config.toml
num_hidden_layers = 10
hidden_size = 96
n_experts = 12
experts_per_token = 1
d_expert = 128
d_shared_expert = 0
hidden_act = "swiglu"
moe_layers = [2, 3, 4, 5, 6, 7, 8, 9]
router_score = "softmax"
normalize_top_k = false
routed_scale = 1.0
balance_loss = 0.015
balance_bias = false
router_z_loss = 0.001
init_std_router = 0.0156
lr_router = 0.000568
vocab_size = 1779
norm = "rmsnorm"
norm_eps = 1e-06
tie_word_embeddings = false
optimizer = "soap_variant"
learning_rate = 0.00362
beta1 = 0.95
beta2 = 0.95
batch_tokens = [32768, 65536, 98304]
max_seq_len = 1024
train_tokens = 338600000
max_steps = 5435
dataset = "wikipedia_en"
Below are experts of layer 6 (counted from 0) of a mixture-of-experts language model. Rows are named router (the router's row for the expert), gate (a neuron's input weights, with its number), up (a neuron's input weights, with its number) and show model dimensions 0-95. Each number is 128 + 32 x the weight over its row's rms, rounded and kept within 0 to 255.
After each expert's rows: a language model's description of what the expert responds to; "mostly gets" lists some tokens that are sent to it at least half of the time. This comes from a sample of Wikipedia text that the model never trained on.

# expert 6
router [112 115 135  99  86 138 189 124 131 150 125 139 106 191 137  90 120  86 135 172 119 174 153 160  90 169 102 110 168 134  28 116  96 154 175 151 150 102  79 120 132 139 141 159 227 134 173 131  74 136  85 168  76 151 112 105 135 145 137 118 198 142 141 159 135 165  98 145 147 118 147 126  98 147 174 109 115 124 140 200 140 118  73 136  92 105 156 134 133 157 108 164  97 153 134 117]
gate13 [ 84 122  87 158  86 124 160 198 148 145 124 170 133 141 115 120  97 132 103 185 158 123 172 125 104 162 106 110 129  89 165 184 134 206 127 157  89 137 115 205 127 150  91  99 101 130 179 183 101 111 109 152 140 115 109 110 137 156 163 140 122 152 103  96 155 157  84 152  99 174 187 104 142  75  76 138  59  95  84 107 127 102 147  98  85 120 162 115 111 196 127 126 130 130 112 145]
up13 [182 147 162  78 134 101 175 141  89 198 123 134 108 120  82 141  86 114 191 109 126 137 110 131 122 101 152 120 144  96 148  91 153 117 164 171 141 122  99 166 190 136 168 151 159 115 157  78 131 115  13 137  74 167 111 175 152  63 145 151 125 154 147 154 138 133 186  91 128 113 113 134 120 120 138 106 131 132 123 131 126 140  80 138 156 106  91  65 204 107 128 118 165 134 123 139]
gate14 [154 195  76 128 151 119 113 142  90 175 166 112  95 126 126  85 138 168 192 112 129 156 154 103 150  90  33 121 159  56 138  63 153  66 123 119 104  99  95 155 161 122 196  98 172  96 192 121  98 138  74 166 133 141 138 154 141 125 123 147 121 133 140 141 113 114 115 148  87 118 141 111  89  76 107 148  99 134 168  94 127 152 151 172 117 141  86 158 148 123  89 138 142 113 107  85]
up14 [157 112  89  78 111 115  99  82 125 112 105 139 148 181  99  99 184 106 150 120 127 121 127 124 130 109 160 154 124 112 193 176 184 160 107 137 127  93 160 124 116  94  70 174 173 152  70  98 122 112 115 160 131 102 130  83 102 165 122 132 135 172  54 148  68 125 117 145 176 224 137 100 115 142 142 136 164 101 130 113  89  80 167 154 112 139 110 176 117  91  93 148  98 119 132  66]
It responds to: Articles the, an after of or is, plus + in LaTeX formulas and number starts in tables, like $956,912.
mostly gets: " an", "″", " An", " polit", " em", " offic"

# expert 1
router [117 114 128  94  87 148 186 121 122 159 121 137 119 187 141  84 113  85 147 171 114 166 151 160  80 177  97 106 174 122  23 116  83 141 173 151 148 105  79 128 139 134 146 167 210 137 165 143  81 126  83 164  85 145 109 102 136 141 146 130 198 148 101 156 138 156  83 152 150 109 138 126 114 146 175  99 108 126 140 204 127 118  80 149  97 111 149 151 143 148 120 163  99 151 134 130]
gate14 [153 148 121  91 119 130 141 114 163 156 157 124 164  96 144 151  87  94 127 151 146 192 168 171 164 194 186 156  67  75 178 108 124 148 150 127 107 121  73 146 140 115 125 146 112 105 167 163 111 131 102 120  94 100 118  80 104 125 136 104  95 166 133 123 132 122 110 167 141 102 162 141 121 130 111 131  51  88 190 142  62 172 146 219 126 152 100 128 110 137 102 110 144  58  95  94]
up14 [161 136 132 125 137 106 108 156 122 172  76 107 144  72  99 133 159  51 127 106 147 145 115 138 126  70 106  79 131 133 131  76 128 104 176 106 174 102  78 167 115 119 136 118 142  76  90 113  86  88 142 188 130 158 128  89  95 165 124  89 131 109  83 150  89 119 130 113 117 137 156 158 156  81  92  92  93  99  78 120 183 148 174  69 119 138 104 115  75  82 173 131 103 155  72 170]
gate15 [148 107  88 110 131 117 109  60 144 171 151 111 164  95 103  30 112 126 128 133 116 120 112  82 144  80 154  80 159 193 120 158  59  91 126 121 171 107 127 142 167 141 125  62 116 107  78 126 112 116 109 176 185 177  94 149 178 166 140 152  74 126  95 157 152 102 107 104 210 149 132 135 104 168 107  92  78 135 135 163 150 147 119 139 156 145  91 147 124 106 141 142 107 140 117 130]
up15 [125 119  96 109  95 103 109 202  97  62  95 102 163 137 158 179 124 110 111 153 145 134 143 111 140 153 159 154 111 161  77  91  87 161 131  65  98 155 136 155 125 156  76 112 103 156 134 185 146 136  85 133 111  63 165 112 154 170  86 122  95 159  62 133 125  76 174  99 110 100  84 156  98 107  65 156 153 118  77 171 120 112 105 163 109 129 138 142  93  84 172 112 138 163 102 141]
It responds to: Word-starting pieces and short pronouns after a space, like back, K of McKenzie, York, her, their, us, th-.
mostly gets: " th", " child", " bl", " com", " dr", " includ"

# expert 2
router [158  84  60  98 156 189 122 145  94 135 143 136  84 132 142 111 142  74 131 120  76 152 129 152 140 122 120  94  74 115 141 124 155 121 121  53 152 113 155 173 141  98 166 177 199 115 168 158 145 135 130 138  72 134 114 104 136 124 124 101  63 213 160 142 124 125 151 123 131 116 105 139  91 120 131 101  79  41 138 120 154  73 123 173 141 115 135 171 195 133 102 133 101 144 105 154]
gate14 [187 159 164 191 138 120 148 193 113 104 109 126  64 122 118  54 120 117  89 124 112 135 161 116 129 100 106  91  99 101  97 140 112  98 133 122 127 159  84 113 107 128 107 123 139  80 108 155 119 122  50  89 138 131 166 114 184 135 124  69 127 158 114 113 184 105 189 142 111 142 172 222 122 147 155 131 114 126 102  72 151  59 131 126 147 140 174 130 173 126 101 132 149 136 180 117]
up14 [191 147  65 133 189 154 151 148 100 110 180 169  92 161 161 120 108 100 139  60 137 144 141 118 156 140 162 139 132 214  92 171 143 139 139 148 132 108 125 208 137  83  77 147 100 135 146 125  98 155 135 106 154 148 134 149 111 121 131  77 104 133 156  97 171 101 122 160 149  69 190 141  97 112 115 120  93  82  90 145 142 127  82 116 133 108 144 137 123 144 105  73 167  83 161  69]
gate15 [210 102 141 138 172 168 135 142 129 163 126 140 130 129 134  99 179 119 108 115 136 131 114 128 135  86 131 117 114 158 177 134 143  75 107 111  60 121 144 184 151  83  64 153 158 179  95  97 101 132  72 111 107 133 156 145 160 144 117  42 118 230 172 148 171  83 126 111 159 132 114 119  93 176 144 127  91  96 103 113 139 112 143 166 121 117 168  87 108 147 157  83 118 162 135 157]
up15 [ 84 126 176 172 120 138 147 164 162  76 132 140 110 127 126 135 108 141 185 110 157 155 136 127 165 155 140 103 100 129 115 202  83 149 142 131 149 129 117 117  91 145 127 174 139 118  88 107  94  79 114 193 147 156  91 153  72 148 186 149 146 114 165 193 116 102 133 119 147 177 125 160 151 162 110  50 101 104 156 137 154  68 118  66 110 104 132 137  80 102 162 122 123 129 127  38]
It responds to: Newlines, == section heading markers, table pipes and list dashes, plus first letters of heading or list lines, like ==Background==, Personal.
mostly gets: "==", "===", "|---|---|---|---", " ==", "==S", "|---|---"

# expert 9
router [123 103 114  95  87 139 172 126 127 153 118 136 111 193 139  96 114  89 151 182 111 166 142 159  99 180 101 101 186 134  30 122  86 144 174 141 147 121  83 118 144 134 147 164 220 130 168 138  81 123  84 167  80 148 110 112 133 137 139 134 204 136 125 155 149 169 103 153 150 124 155 129 105 153 160 105 117 128 152 207 135 115  66 149  92 113 147 156 146 161 117 161  95 142 133 129]
gate1 [138  88  98 134 165  94  87  81 122 123 133  87 107  92 119 123 120 165 121 162 107 122 200 145 140 140 100 161 113  90 143 137 130 150 187 160 104 128 145 126 104  99  87 142  24 117 108 129 123 106 151 130 121 121 128 135  69 152 126 109 119 127 127 164 194 178 129  81 140 153 164 140 163 129 109 171 170 173 139  90 145 127  93  45 112 141 165 172 150 144  88 143  73 151 195 182]
up1 [133 127 122 131 107 106 161 128 144 105 123 122 103 148 102 166 157 122 103 115 146  62  93 182 112 137 173 125 158  90  83 107 137 138 194 114 145 162  91 151 114 127 119 131  76 185 136  98 119 103  86  61 145 148 159 105 175 120 128 112  73  88  78 108  80 157 156 177 170 110 158 133  84 149 166 100 156  70 107  66 134 117  90 170 169 129 150 172 159 163 172 161 108 165 175 156]
gate2 [146 125 141 143 110 203 119 140 128 130 137 147  86 139 139  78 118  79  97  92 165  87 118 120 153  72 117 132 164 135 123 128 167 181 165 115 136 126 106  87  92 121  82 107  97 156 156 163 192  60  84 152 160 115 119 110 136 120 168 153 121 206 175 174 146 144 124 120  92  82 125 165 162 202 105 104 157 109 145  87 145 127 177  74  68 154 122  92 124  98 162 110 116  96 102 127]
up2 [144 147 107 117 151  80 158 105 143 134  83 173 153  99  89  49 124 115  99 106 139 145 156  90 144 128 150 136 145  95 109  99  95 151 120 100 156  82  85 163 134 177  93 160 125 183  97  48 107 124 171  88 112 143 109  67 135  70  87  54 161 101 139 112 174 130  87  88 126 139 134  93 150 127  75 105 108  99 152 153 173 112 141 190 104 148 110  76 120 123 156  95 102 149 103 110]
It responds to: Capital initials of personal and place names, often in tables or sports results, like G of García, L of Lou, KA-Z.
mostly gets: " German", " Ital", " France", " Bra", " San", " Mal"

# expert 10
router [122 110 134  93  82 143 187 135 121 156 118 135 109 178 147  91 122  87 138 185 104 160 142 167  74 178  97  97 187 124  37 122  94 151 170 133 143 111 103 116 139 132 143 167 211 144 173 132  80 125  87 164  81 140 119 117 135 146 141 135 201 135 122 157 142 162  97 147 150 123 160 124 100 142 187 112 114 116 136 203 142 104  67 137  94 106 149 138 154 149 107 173  94 152 136 129]
gate14 [127  65 161 128 147 191 141 114 130 183 146 136 115 132  96 170 156 126 151 187 132 172 113 129 150 137 173 138 125 103 182 158  99 112  85 118 165  82 153 137  77 129 164 156  94 147  87 170 168 169 111 148 102 127 136 132 175 112 147  75 118 161 118  97 124  99 153 161  95 135  65 123 117 188 166 146 114  89 116 102 125  43  67 175 105 170 165 169 166 115 114 118 158 131 118 166]
up14 [102 147 110 127 150 176 205 122 109 156 124  76 171 180 143  88 172  99 128  95 113  46 163 156 148 128 125 141 128 117 100 107 136  69 123 171 170 133 144 128  81 160 124 115 137 173  83 106 135 121 115 181 119  55 125 121  99 144 139 105 166 140 150 112 120 103 170 116 185 163 165 109 138 132 160 136 121 141 203 151 154 158 133 103 118  97 124  95  61 166 179  69 125  82 139 142]
gate15 [ 83 109 132 105  98 119  79 171  90  98 170 142 139  97 159  72  98 144  93 160 141 126  90 207 104 101  97 110 122 114 149 202 122 139 117 127 178 162  88 133  87 191 140 120 150 151 119 121 106 117 115  77 175 119 102 121 109 144 152  92 180  92 183 151 114 136 117 154 134 105 114 132 131 133 139 143  87  95 116  85 157 143 194 134 128 114 102 229 142 190 102 142 169 116 162 122]
up15 [ 92 136  55 122 148  81 114 150 167  78 118 190 121 151 150 140  93  74 138 135 103 133 139  77 123 127  72  86 111 137 121  87  84 133 111 154 128 180  88 142 128 128 113 149  91 115  99 150 150  72 119 106  27 146 127 117 117  83 214 106 112 152 140 121 107  92 146  94  98 134 137 146 134 175 123  88 101 119  71  64 114 120 111 143 111 157 131 138  89  75 128 181 134  89 122 118]
It responds to: Digits inside numbers and coordinates, Indic script bytes, and comma-ending pieces in places, like Carolin-a, One-, 5 of 54.4.
mostly gets: " Te", " bu", " te", " 1,", " 2,", "ia,"

# expert 11
router [ 54  99 120 128 103 141 101  99 120 131 118  68 127 151 159 113 124 115 173 110 130 166 125 120 116 112  76 128 164 153 179 126 139 120 134 106 153 173 205 147 107 140  80 148 116  77 131 116 127 109 101 177 143  92 102 137 144 144 141  60 127  95  89 176 155 172  94 104 176  69 100  31 146 170 155 129 145 124 142 107 130 101 149 172 112  85 121 105 171  47 113 143 135 167 124 143]
gate0 [ 80 101  91 138 156 100  98 127 121 175 136  95 162 148 160  95  96 136 143  67  80 108  81  98 167 111 116 109 158 178 129 121 115 119 120 113 161 170 117 147 123 166 149 145 108 105 143 148 125 156 117 114  80  74 136 171 231 114 141 115 144 112 177 118 134 103  85 126 194 111  92 161 148  99 106 114 114 121 140 133  94 182 161  78 126 100  90 117 211 130 141 188 142 159 190 126]
up0 [108  79 103 107 102 190  60 138 120 119 108 118  90  82 120 140 168 152 148 103 156  91 147 184 147 141 165 167 122 127 131 128 109 115 124 131  79 140 117  73 117 137 142 159 106 101 148  67 125 155 101 147 120 143  71 132 179 168 104 121  77  82 137 155 175  67 124 112 113  76  80 136 182 132 184 175 211 106  94 101 120 133 181 144 159 147 102  88 124 170 148 112 104 107 132 151]
gate1 [117 100  97 206  89 109 173 127 136  85 110  86 119 175 133 143  92 125 137 119 112 121 166 144 166 114 131  94 138 109 172  75 141 182 144 136 103 183 134 150 147 125 109 116  53 118 124 144 143 135 123 109 164  75 181  83 144 145 188 142 114  81  98 145 162 211 129 148 201 163 129  96 108  92 141 156 142 160 159 103 125 138 160 114 126 154 141 122 118 182 108 180  65  81 110 146]
up1 [178 108 119  96 103 181 133 206 111  95  89 171 178 106 153 113 162 132 138 135 140 147 123 143  99 137 162 195 160 202 148 110 160 117 141  95 175  49  95 141 137 135 157 139 110 112 100 154  93 144 167 177  46 133 131 120  75 192 145 116 131 134 142 101 104  64 118  85  89 118 119 110 155 121 181 140 112  80 107 111 102 179 130 157 155 102 139 136 149 131 121 119 148 131 111  80]
It responds to: Short syllable pieces like ro, ra, ri, o, le inside words, as in ast-ro-logy, int-ro-ductory, ch-ron-ology, carg-o.
mostly gets: "ro", "he", "ra", " se", "se", "ou"

# expert 7
router [104  98 130  99  82 144 193 134 122 154 128 132 103 188 132  97 123  93 133 175 114 168 153 163  95 172  95 108 187 130  36 117  84 148 161 149 141 121  96 122 138 137 144 162 229 141 166 133  78 124  90 170  84 138 114 107 135 142 145 126 197 137 140 162 142 164  97 149 144 125 151 128 102 148 174  88 104 119 143 201 137 114  66 140  91  97 152 140 146 152 114 163  92 146 130 125]
gate1 [129 119  85 162 127 169 168 107 163  71 122 206 101 104 123 145  87 122  99  97 149 122 124 106 100 105 112 139 115 147 151 188 169 180 117  90 150  94 112 154 147  85  61 107 121 187 112 196  73 130 119 104 118  80 122 118 183 112 155  95 163  84 168 121 154 128 118 143  90 106 121 147 161 118  90 126 125  87 151  82 186  83  91 144  87 139 106 133 170 159  63 127 113 157 114 115]
up1 [127 191 149 109 123 118 122  83 141 147  60 165  92 126 105 110 114 115 118  91 143 184  89 137 171 134 106 136  99 122 143 137 120  77 121 135 111  79 134 177 105 139 169 115  99 143 182 144 137 131 102 151 173 177 110  85 117 116 116 155 141 114 127 119 154  43 199 169 114  60  63 117 150 117 148  79 150 118 123 139 136 174 100 191 115 108 109 137 138 136 120 107  72 194 193 136]
gate2 [ 73  81 150 135  68 154  93 112 181 104 167 114 150 191 143 137  64 152  87 134 103 101 147  99 136 140 102  74  95 144 154  90 136 174 133 159 154 115 150 108 118 120 136 102  54  98 139 132 101 142 107 149 119 166 147 101  48 135 158 125 154 159 162 162 139 116 149 116 151 169  46 145 121 182 115 127 130 111 101  94 158 155 156 123 136  70 117 125 139 146 174  71  78 127 148 180]
up2 [105  95  68 129 164 117 177 205 150 126 128 103 151 161  97 155 198 105 124 141  91 140 150  33 110 125  99 186 138 156 140 168 190 130  89 189  80 160 195 126 125 131 147 180 152 132  82 138 147 130 150 142 145 136  88 141 140 116 142  81 134 119  96 159 138 131  83 129 138  90 170  94 138 101  92 119 139 132 113  51 141 116  94 110 111 115 110 166 117 170  97 157 107 154 127 107]
It responds to: Frequent words a, the, in, and, to, and year prefixes like 192, 201, plus commas before author citation years.
mostly gets: " been", " 192", " a", " This", " its", " this"

# expert 0
router [182 124  95 103 146 144 127 102 129 151  87  47  99 124 150 104  99 102  58 179 135 125 154 179 184  95 132 158  96 197 139  82 160 138 103 126 111 127 117 202 147 190 151 110  81 113 118 131  92  95 105 134 112  47 135 161 120 172 136 100 116 161  93 125 155 121 121 132 135 137 124  93  68 173 110 121  92  93 175 154 130  80 122 145 123  89 135 124 118  77 109 117 102 130  87 162]
gate1 [118 144  99 144 177  90 131  95  85 137  98  69 169 137 118 104 155 117  86  98  99  67  99 134 156 168 125  91 116  78 144 130 143 124 172  62 134 144 127 109  97 149 138 134 104  99 146 148  89 115 124 161 135 120  75 125 134 212 104  94 100  96 114 138 154  72 104  80  68 118 131 127 147 104 166 185  72 129 104 117  84 142 147  79 160 144 184 100 160  60 109 150 130 169 168 153]
up1 [104  86 134 226  76 107 160 128 124 104 141 144 135 159  61 156 118 145 152 151  91 120 117 133  98 116 127 108 184 123 163 144  94  96 105 160 125  90 109 148 122 132 193 160 142 164 107  99 134 139 135 185  92 149 157  97 145  91 116 111 116 165 170 237  56 110 150  78  88 125 117  75 118 172 129  95 117 134  84 135 152  75  95 130 100 154 152 121 144 124 110  91 143 125 159 128]
gate2 [105 185  62 114 137 204  79  91 147 139 128  96 128  74 182 133 113 197 105 114 121 131 135 108 128 120 165 102  91 131 114  64 104 138  80 109 134 149 148 129 136 145 134 154 102 153 139 150 181 143  89 159 107 129 123 145 105  98 133 135  80 105 168 131 112 130 137 123 137 142  93  73 136 121 104 112 187  81 159 143 107 161 202 118  97 146 175 103 109  85 114 172 134 128 122 233]
up2 [123  83 167 163 143 190 133 118 166 163 154 118 102  75 153 112  99 153 105 145 141 121 125  95 121 147 173 135 131 111 151 125 122 183  94  98 106  81  81 118 134  82  88 130 149 148 112 137 119 128 138  84 160 180 130 180 166 116  74 148  59 117 160 131  78  77  95  69 110 134  78 140 140 157 115  95 124 114 127 158 139 144 158 127 167  82 117 110 169  83 141 117  86 192 192 198]
It responds to: Inner word pieces forming Latinate suffixes and stems, like admin-ist-ration, regim-ent, juris-d-iction, cent-ral, concept-ual.
mostly gets: "ution", "adem", "ouncil", "ition", "ator", "ct"

# expert 8
router [124 105 122 107  84 139 206 130 125 154 123 140 101 183 147  86 123  97 137 172 115 180 150 168 119 175  90  94 185 128  40 111  92 161 166 145 145 112  85 116 136 132 135 169 218 145 178 147  94 120  82 151  78 142 117 119 129 153 143 123 202 135 146 167 139 163  94 126 150 125 179 146 110 159 155  96 106 139 132 203 125 102  78 130  99 104 144 128 142 154 114 157  93 134 129 127]
gate1 [122 149 107 118 139 213 101 149  96 122 159 164 147 115 114 152 142 167 142 175 121  80  99 104  94 134 177 106 126 128 156  93 103 203 192 144  89 137 112  99 180  61 156 148 174 139 173 145  85 131  88 134 134  94 127 133 107 139 121 111  98 162 149 133 153 167 160 137 106 182  57 130  99 152  96  78  92  91 153 137 116 154 135 164  71 125 129 140 113 115  37 144 162 135 131 127]
up1 [170 106 102 109 144  66 124 114 108 144 133  76 155 110 154  83 104 131 143  89 104 130 126 186 148 154 160 129 128 194 179 162 121 102  61 167  97 118 211 135 157 212 116  98 108 155 124 152 132 137 116  85 150 120 115 182 120  52 132 126 140 162 106 123 122 160  84  97 170 132 115 159 157 121 101 118 153  99 136 162 107 129  55 123 106 122 130 115 118 107 132 164  99  78 149 200]
gate2 [153  91 141 144 124 132 105  56 151 100 117 152  78 154 129 136  76 109 162  99 143  84 134 170 130 123 151  94 108  66 109 115  25 150 179 103 141 111 158  77  71 114 156 126  70 115 153 185 137  99  96 180 139 139 152 110 153 127  96 151 169 148 110 164 120 103 141 157 227 109 144  88 119 140 133  92 139 128 142  91 140 130 152 146 126  85  98  85 179 152 111 139 129 105 158 123]
up2 [151 115 122 116 195  99 131 103 128 141 181 103 171  81 106 195 193 129 137  71 110 124  74 136 145 107 122  82 121 135  88  89 133  86 107  97 216 119 133 110 102 116 156 122 124 138 103  87 156  69 131 137 145 138 132 115 142 117 141 124 106 136 109 150  94  41 180 120 154  59 155 121  95 140 120  91  67 128 106 139 142  54 131 134 123 128 135 180 160  90 167 142 101 158 123 112]
It responds to: Letters inside Scandinavian, Polish or other foreign names, like Bjø-r-n, Skælskø-r, Stanis-ł, plus word-initial c, Tr, Ch.
mostly gets: " Tr", "′", " Ang", " c", " am", " Br"

# expert 3
router [110 127  96  94 122 133  91  64  62 141 106  93  58  99 179 136 154 151  85 100 122  85 162 126 137 145 123 120 117 124 141  97 121 109 128 157 132 253 109 114 118 185 144 144  90  66 152 133 139 161 141 129 100 121 108 170 206 141 150 105 114 142 161 141 142 141  97 170 160  77 117 159 121 105 139 124 116 124 134  93 193 110  95 126  80 103 146 125 117  87  60 138 119 158 109 109]
gate1 [ 87 124  69 133 112 197 108  92 137 119  96  45 112 156 181  77 131 182 116 155 135 118 157 109 143 114 156 142 110  73 159 165 151 169 137 154 131 115  47 145 150  74 104 119  52 145 147 124 127 118 128 160 106 168 169 151 117  78 161 150 120 119 114  95 113 113 145 143 126  91  86 114 155 135 137  86 202 145  96 134 117 135 102 165 102 108 140 133 133 115  96 121 177 178 155  65]
up1 [164 143 127 127  87 153 144 186 201  95 218 138 137 111 118 132 175 163 102 123  99 157  84 139 125  85 161 142 109  87  90 117 118 118 127 158 143 162  94  92 160 131 142 115 138 157 145 154 121 169 124  56 144 131 112  84 123  75 154 109 121 164  80 134 144 116 147  98 150 126  90  75 107 153 100  89 134 133  99 151 101 117 203 113 193 109 118  81  89 152 115  85  98 189  89 157]
gate2 [179 141 122 130 171 153  97 174 120 127 115 108 116 151 123  86 135 107 143 101 153 112 186 154 128 126 136 135 162 106 100 130  70 145 133 136 156 179 132 138  81  88 189 153 173 111 117  69 164 165 160 116 110 150  81 205 113 137 149 119  80  95 121 127  77  77 153 199 111 121 106 118 166 167 193 138 106 150 182 113 165 140 125 163 165  88  82 125 125 155 130 187 155 132 110 185]
up2 [140 166 128 103 154 101 161  52  86 131 203  71 125  77 150 172 105 144 151  77 144 187 136 135 130 129 115 152 182 111 126 157 141 162 169 161 127 122 116 152 118 114 130  59 152 145 135 113 117 123 126 158  59 164 135 110  99 136 117 170 108 153 126  97 107 121 173 123 177 114 115 160  98 157 169  63 142 130 112 160 117 104 112  84  75 114 192  84 120  98 165  95  90 166  97 168]
It responds to: Word pieces right after prefixes like con-, ex-, re-, inc-, such as inc-or-porate, recom-m-ended, part-icip-ant, Rel-ig-ion.
mostly gets: "stit", "uc", "oci", " suc", "rib", "erv"

# expert 5
router [ 95 120  65 156 102 154 164  63 111 133 103 146 134 147 149 124 156 171 129 193  89  93 185 130 110 115 105 132  64 130 164 113  96 173 168 139 192 103 136 124 195 131 140 122 150 137 121 177 120  77 100  88 153 100 122 204 147 153 151 105  89 182 121 128 130 130 102 190 124 132 135 147 111 134 108 151 110 134 199 135 128 144 162 130 138 149 150 141 137 127 125 144  99 176  29 110]
gate1 [140 114 134 127 152 142 140  93 165 162 133  74  94 130 122 144 159 168 211 160 208 131 120 139 129  71 151 154 133 144 143 146 128  86  83 121 104 123 112  77 140 124 139 109 127 107 131 162 143 114 145 109 144 159  92 104 112 159 203 117 108  54  97 145 156 146 150 106 177 116  89 133  73 135 121 171 125 103 157 135 168 133 110 182 114 151 111 152  86 154 170  95 100 219 107 196]
up1 [174 109 121 122  83 118 187  72 157 157  80 108 116  96 113 137  41 114 131 131 206 159 122 106 143 189 101 139 146 199  87 144 117  77  91 122 180 136 131  98 118  96  93 124 153 131 113 131 128 107  74 109  89 135 143 153  89 143 115 124 162 133 109  68 127 122 171 167 181 156 128 157 147 142 126 137 125 134 151  94  43 131 104 196 117 171 119 176 117 115 135 107 137 106  99 117]
gate2 [122 116 128 132 165 118 145 177  45 159 159 103  83 156 160 146 168  67 153 176 144 126 137 114 138  82 122  92 191 136  72 126 113 118 157 166 151 112 156 111 137 126 133 147 147  84 118  86 154  81 180 107  91 150 159 137 165  96 125 134 125 103 108 166 164  91 161 204 116 128 158 156 115  79  94 133 151 102  73 101 150 165 146  34 114  99 142 111 119 150 146 156 146 184 123 117]
up2 [109  90 102 138 140  99 110 141 191  96 109 106 176  69 186 127  86  94 140 117 132 161 127 100 126 115 105 166 109  79 125 122 155  99 139 111 126 148  83 107  91  90  87 126  94 111 157 122 105 152 129 168  99 191 133  52 105 116  90  93 187 156 140  76 193 133 134 132  87 103 144 137 145  68 171 146 191  86 127 125 132 150 133 108  66 175 158 138  92 158  79 120 121 160 122 165]
It responds to: Verb-ending pieces -ed, -ing, -s completing words, like w-ound-ed, splitt-ing, record-ed, play-ing, and function words of, to.
mostly gets: "ained", "aving", "uring", " than", "ured", "ould"

# expert 4
router [118 109 127 108  73 135 186 125 122 162 113 142 111 187 138  95 121  92 141 184 124 169 156 163  82 165 101 103 177 134  31 118  81 147 162 143 148 109  90 120 137 132 143 168 225 149 177 135  77 123  92 170  75 144 111 114 132 145 143 122 206 128 134 152 145 152  96 139 145 108 151 118 108 146 177 136 105 129 141 196 131 105  81 141  91 108 169 148 145 158 112 155  88 139 138 130]
gate13 [161 110 127 132 136  72 192 163 126 180 152  96 146 118 158 136 103 151 112 117 120  93 177 135 111 165 126 104 101 126 145 122  60 147 123 129 128 155  35  90 140 145 162 137 130 112 154 138 119 189 130  83 152 104 151 191 150 109 126 105 112  96 158  92 142 166  86 115  78  86 127  84  69 107 107 132 134 109 200 111 143 127 187 101 122 167 168 175  86 148 147 147  70 121 108 179]
up13 [124 142 185  70 143 156 174  69 124  89 161  94  55 112 133 182 142 116 138 141 127 146  95 100 135  99  68 171 178 205 101 151 161 103 124 140  81 154 110 139 108 136 137 136  92 123 154 118 131 130 123 148 117 145 196 157  85 146 117  92 115  97 176 131  88 142 155  80 149  75  89 115 203 141  69  98 162  80 119 120 174 143 137 126 172 115 144 112 131 117  90 103 112 152 107 105]
gate14 [ 64 118 124 176 145 116 144  83 109 129 108 174 153 112 169 133 120 121 176 128  97 116 119 126 128 107  93  68 146 111 123 118  68 175 150 147 148  73 105 136 166 138 165 126 123 119  94 183 133 119 121 202 115 129 155 151 151 129  73  90  83  85 131 153  99 154 109 141  69  96 177 130 123  86 102 164 124  99 101  78 116 201 138 128 142 160 183 158 171 144  44 111  91  97 140 121]
up14 [131 114 175 113 162 129 138  89 112 130 148 170 177 100 130 131 146 115 149 115 177 125 165 168 107 161 190  65 135  86  82 147 159 181 152  49 136  62  84 106 146 107 133 134 119 149 143 134  98 125 131 138 105 123 154  79  77 119 150 126 112 170 146 118  96  80 109 124 109  84 180 111 127 108 176 129 150 117 112 123  95  69 151 131 104 182 186 127 173 144 152 121  52 194 125 142]
It responds to: Table pipes, scores, numbers and quote marks inside tables and lists, like | cells, 0;, —;, opening "The.
mostly gets: "″N", " \"The", " they", "[", " \"", " until"